Experts of a small language model.
Size: width 128, vocabulary 4952, 13.9M parameters.
Experts: 16 experts in each of 12 layers, 192 squared ReLU neurons an expert, 1 pick a token, a sigmoid router.
Training: a variant of Adam for the experts, 637M tokens.
Below are experts of layer 8 (counted from 0) of a mixture-of-experts language model. Rows are named router (the router's row for the expert) and show model dimensions 0-127. Each number is 200 + 40 x the weight over its row's rms, rounded and kept within 0 to 999.
After each expert's rows: a language model's description of what the expert responds to. This comes from a sample of Wikipedia text that the model never trained on.

# expert 4
router,194,193,209,171,158,177,199,222,227,231,237,246,247,216,250,187,257,132,250,174,218,281,247,186,221,248,146,163,223,256,268,265,190,90,170,185,143,169,262,174,203,242,156,217,134,106,222,185,207,214,204,261,198,238,203,210,186,130,252,153,200,239,186,185,203,212,281,156,199,238,228,164,138,174,197,184,203,232,284,225,184,177,187,228,262,259,180,225,168,256,188,216,228,223,194,189,97,177,179,221,213,184,119,138,211,195,225,209,281,260,193,267,195,214,135,199,196,228,182,176,243,228,183,200,242,160,220,178
It responds to: Prepositions and connectors such as of, for, with, under, among, without after verbs or nouns, plus table pipes, list dashes and line breaks.

# expert 14
router,248,199,184,210,261,134,184,193,185,247,200,204,259,157,159,254,197,218,124,245,226,194,276,165,194,197,222,178,180,193,244,274,276,240,228,254,198,167,188,216,181,234,223,254,146,182,272,175,217,199,175,198,178,199,251,209,189,182,183,165,224,202,193,200,179,186,139,241,119,192,199,261,218,285,173,183,142,175,193,154,238,174,184,124,185,204,187,181,204,197,187,264,262,176,191,206,213,256,108,219,174,315,144,164,150,225,203,243,176,218,166,201,337,206,213,184,194,168,125,180,199,175,202,218,137,163,217,135
It responds to: Word-initial stems like activ, dist, promot, creat and the word these, plus items deep in long sequences such as match results or numbered lists.

# expert 9
router,165,224,273,238,241,220,208,206,219,107,126,127,207,193,192,155,188,243,226,158,227,180,160,226,151,163,237,227,238,164,247,171,208,168,198,203,176,233,164,160,216,153,248,247,158,234,207,188,215,169,250,203,210,230,153,233,119,232,218,221,124,136,201,207,177,154,175,220,198,221,221,220,207,126,200,202,175,212,206,223,170,143,138,188,177,184,185,266,175,174,224,190,163,187,219,165,203,202,216,121,248,174,292,156,204,289,221,167,252,193,160,158,195,189,231,194,169,200,292,219,173,209,251,127,318,101,205,238
It responds to: Spaces between a month and a year or before table numbers, dashes in year ranges, and accented letters like à, é, å.

# expert 2
router,231,181,194,199,259,266,178,198,194,236,191,150,146,258,245,229,177,256,227,161,175,274,195,272,171,207,225,169,246,249,165,184,246,243,304,258,209,198,153,201,285,216,147,210,240,266,200,191,223,172,204,202,206,214,250,176,174,249,126,185,257,169,194,214,184,197,174,203,249,226,133,169,219,257,209,241,218,198,244,183,254,223,256,247,217,159,196,175,214,202,180,181,156,243,176,246,222,145,175,218,259,71,204,165,194,204,271,184,224,225,149,237,157,155,151,127,199,170,245,139,253,220,207,249,211,168,169,142
It responds to: The first digit of the second year in ranges like 2006–2014, possessive pronouns her and his, and verbs like was, came, arrives.

# expert 15
router,188,217,172,139,270,255,201,285,262,334,293,232,141,166,169,222,257,139,144,209,159,238,203,200,227,276,130,196,143,214,184,200,184,226,196,177,256,193,261,242,202,281,244,115,223,181,199,206,198,251,201,206,247,179,174,230,233,236,239,261,243,241,189,207,211,231,183,206,207,195,176,240,188,235,211,197,228,201,123,207,234,260,273,214,227,273,155,235,221,191,228,208,189,245,179,224,199,173,208,238,162,197,185,173,178,203,178,201,77,169,237,215,268,218,215,185,175,182,180,209,203,219,201,189,132,234,197,233
It responds to: Commas, closing parentheses and pipe separators ending a phrase or table cell, plus past verbs like played, located, attended.

# expert 12
router,211,157,198,117,264,221,191,151,154,181,139,168,139,139,171,128,204,232,249,202,187,212,217,208,228,165,199,178,123,172,156,213,160,171,236,218,207,264,189,160,193,202,235,190,225,240,181,162,169,248,241,154,257,190,203,241,177,233,210,189,213,258,183,206,248,194,150,191,201,207,108,168,161,243,222,239,211,166,168,199,172,186,111,183,162,130,179,96,222,198,173,210,204,215,189,299,218,227,116,162,196,265,142,233,273,133,191,180,180,226,193,199,264,211,199,278,232,258,128,237,194,232,256,209,159,237,211,228
It responds to: Word-final pieces completing adverbs like notably, unfortunately, essentially, ostensibly, plus other suffixes like -ing, -ian, -es, and words like called, often.

# expert 11
router,130,169,215,131,171,192,180,94,251,115,172,102,184,268,176,190,202,193,191,234,168,229,234,183,248,160,159,208,201,221,140,209,211,274,155,169,220,243,146,247,218,223,203,166,253,265,206,220,196,234,220,129,174,147,256,173,182,225,167,265,194,197,186,172,275,243,127,165,181,181,278,218,228,211,205,170,266,225,138,217,221,190,209,181,202,223,179,174,207,246,254,205,121,207,162,213,224,272,280,212,205,234,147,197,160,219,214,174,153,179,232,226,210,154,236,211,212,172,156,160,194,217,162,137,133,265,230,203
It responds to: Last digit of a year in lists and film credits, like 201'1', 194'9', plus words like first, century, written, set.

# expert 13
router,270,202,192,200,144,197,210,191,187,215,223,209,201,218,196,176,190,125,220,245,219,151,136,198,217,237,195,186,144,118,182,190,246,178,232,148,191,218,229,230,183,182,125,171,168,191,121,225,201,124,159,242,205,317,198,268,224,234,172,212,217,203,193,198,183,220,178,168,211,108,148,216,170,161,219,148,173,255,176,338,271,227,218,170,192,142,179,173,184,201,203,183,188,103,169,144,178,235,277,274,203,238,245,160,181,199,160,221,167,180,229,200,222,231,144,182,294,169,177,186,219,164,177,186,186,219,147,232
It responds to: Digits after a dash in match scores (6–3, 2–0), dashes between numbers, and small words to and as.

# expert 7
router,253,175,264,199,159,200,223,173,218,193,169,203,129,160,139,233,250,212,279,151,172,142,268,186,213,108,225,203,248,147,204,222,200,203,177,145,187,152,193,237,147,229,211,255,205,154,251,188,193,212,199,248,233,196,207,237,254,139,198,189,221,149,199,137,174,137,244,252,205,127,246,193,317,188,203,152,245,202,227,234,174,259,225,193,190,171,283,221,155,140,150,224,250,173,207,218,178,121,241,200,154,220,164,260,138,166,190,186,217,185,162,182,167,215,221,195,214,150,200,194,252,241,154,175,299,239,201,204
It responds to: Degree and minute signs in coordinates, label words like Round, Part, Rank, week, and middle word pieces in tables.

# expert 1
router,274,211,201,215,190,222,203,146,167,141,146,173,219,246,199,214,169,144,184,211,194,139,147,169,185,180,206,208,221,205,221,131,164,208,122,220,186,185,160,189,226,171,194,199,162,273,155,199,208,199,178,214,137,270,198,120,163,164,211,220,210,138,194,235,217,247,153,208,227,267,204,154,140,248,200,260,254,108,240,186,152,284,270,221,147,226,247,195,249,235,174,249,163,191,325,192,179,204,151,224,209,223,232,181,166,202,192,152,265,166,257,194,150,196,221,181,305,255,207,256,186,197,192,168,156,184,227,192
It responds to: Line breaks before section headings or lists, and first pieces of words after a break or comma, such as A, sc, educ, exper.

# expert 0
router,236,151,220,242,74,255,214,283,214,175,225,244,255,169,212,167,192,223,209,233,218,188,212,209,192,137,145,207,253,206,179,290,236,212,207,186,265,156,255,182,292,169,178,223,186,153,166,216,206,220,174,194,157,160,170,149,181,179,186,145,174,228,224,186,209,229,253,215,256,161,185,220,182,231,176,145,155,221,211,212,207,158,193,228,307,252,229,252,168,178,237,187,205,186,163,172,204,198,207,161,219,123,112,194,179,177,161,261,248,294,198,197,160,203,145,203,223,198,174,168,185,129,203,284,270,234,167,162
It responds to: The word "per" in rate phrases like "per square mile", plus digits inside years, coordinates and percentages, and word-initial prefixes like pro, inter, con.

# expert 10
router,149,269,153,273,301,98,179,198,173,183,189,287,234,197,186,208,140,202,207,149,244,205,144,166,189,215,169,195,156,281,149,198,125,196,201,235,209,172,155,109,161,150,150,187,195,234,208,203,176,180,211,240,145,257,134,164,237,221,180,78,103,201,238,170,195,151,128,158,167,185,236,152,213,188,173,234,188,152,209,145,194,215,201,196,181,194,165,145,192,186,240,150,224,175,211,169,216,182,182,205,203,232,211,236,260,214,113,212,209,237,192,159,159,189,202,200,172,227,183,214,153,163,183,202,231,184,142,171
It responds to: Digits inside numbers in tables and statistics, abbreviated genus initials in Species lines like "D. sp.", and code letters like H301 or NRHP.

# expert 3
router,195,285,283,239,204,183,197,210,162,164,159,181,223,206,267,171,160,235,202,184,194,144,190,220,155,225,270,266,183,205,162,159,203,206,144,213,119,240,194,216,166,145,249,243,276,124,225,249,153,138,203,146,237,174,229,185,254,188,136,237,163,198,207,217,213,193,203,191,185,267,262,201,211,106,231,244,151,151,220,120,222,149,215,178,230,203,289,217,208,255,160,189,164,140,182,130,155,215,228,166,207,240,273,193,235,172,210,189,209,158,222,187,147,220,241,219,184,232,171,286,195,220,257,221,238,220,236,171
It responds to: Blank table cells and spaces before years in lists and tables, plus word-initial clusters like pl, gr, Bl, rel, expl.

# expert 5
router,221,184,145,244,178,157,174,178,215,222,231,137,297,254,206,258,251,193,180,217,184,223,245,193,194,240,282,220,231,216,239,164,272,148,173,167,281,199,229,164,157,254,210,201,161,210,262,262,199,233,190,172,207,104,232,243,175,118,202,219,188,246,181,251,210,193,253,181,235,169,222,207,188,189,201,185,201,199,146,185,171,181,192,224,183,152,145,149,180,141,173,228,219,285,216,270,251,215,136,175,196,173,287,232,193,148,267,196,212,191,197,185,186,175,234,223,121,178,261,113,253,201,140,167,205,174,185,268
It responds to: First pieces of given names and place names, such as San, La, Mar, Peter, Los, often after of, at, commas, or in music listings.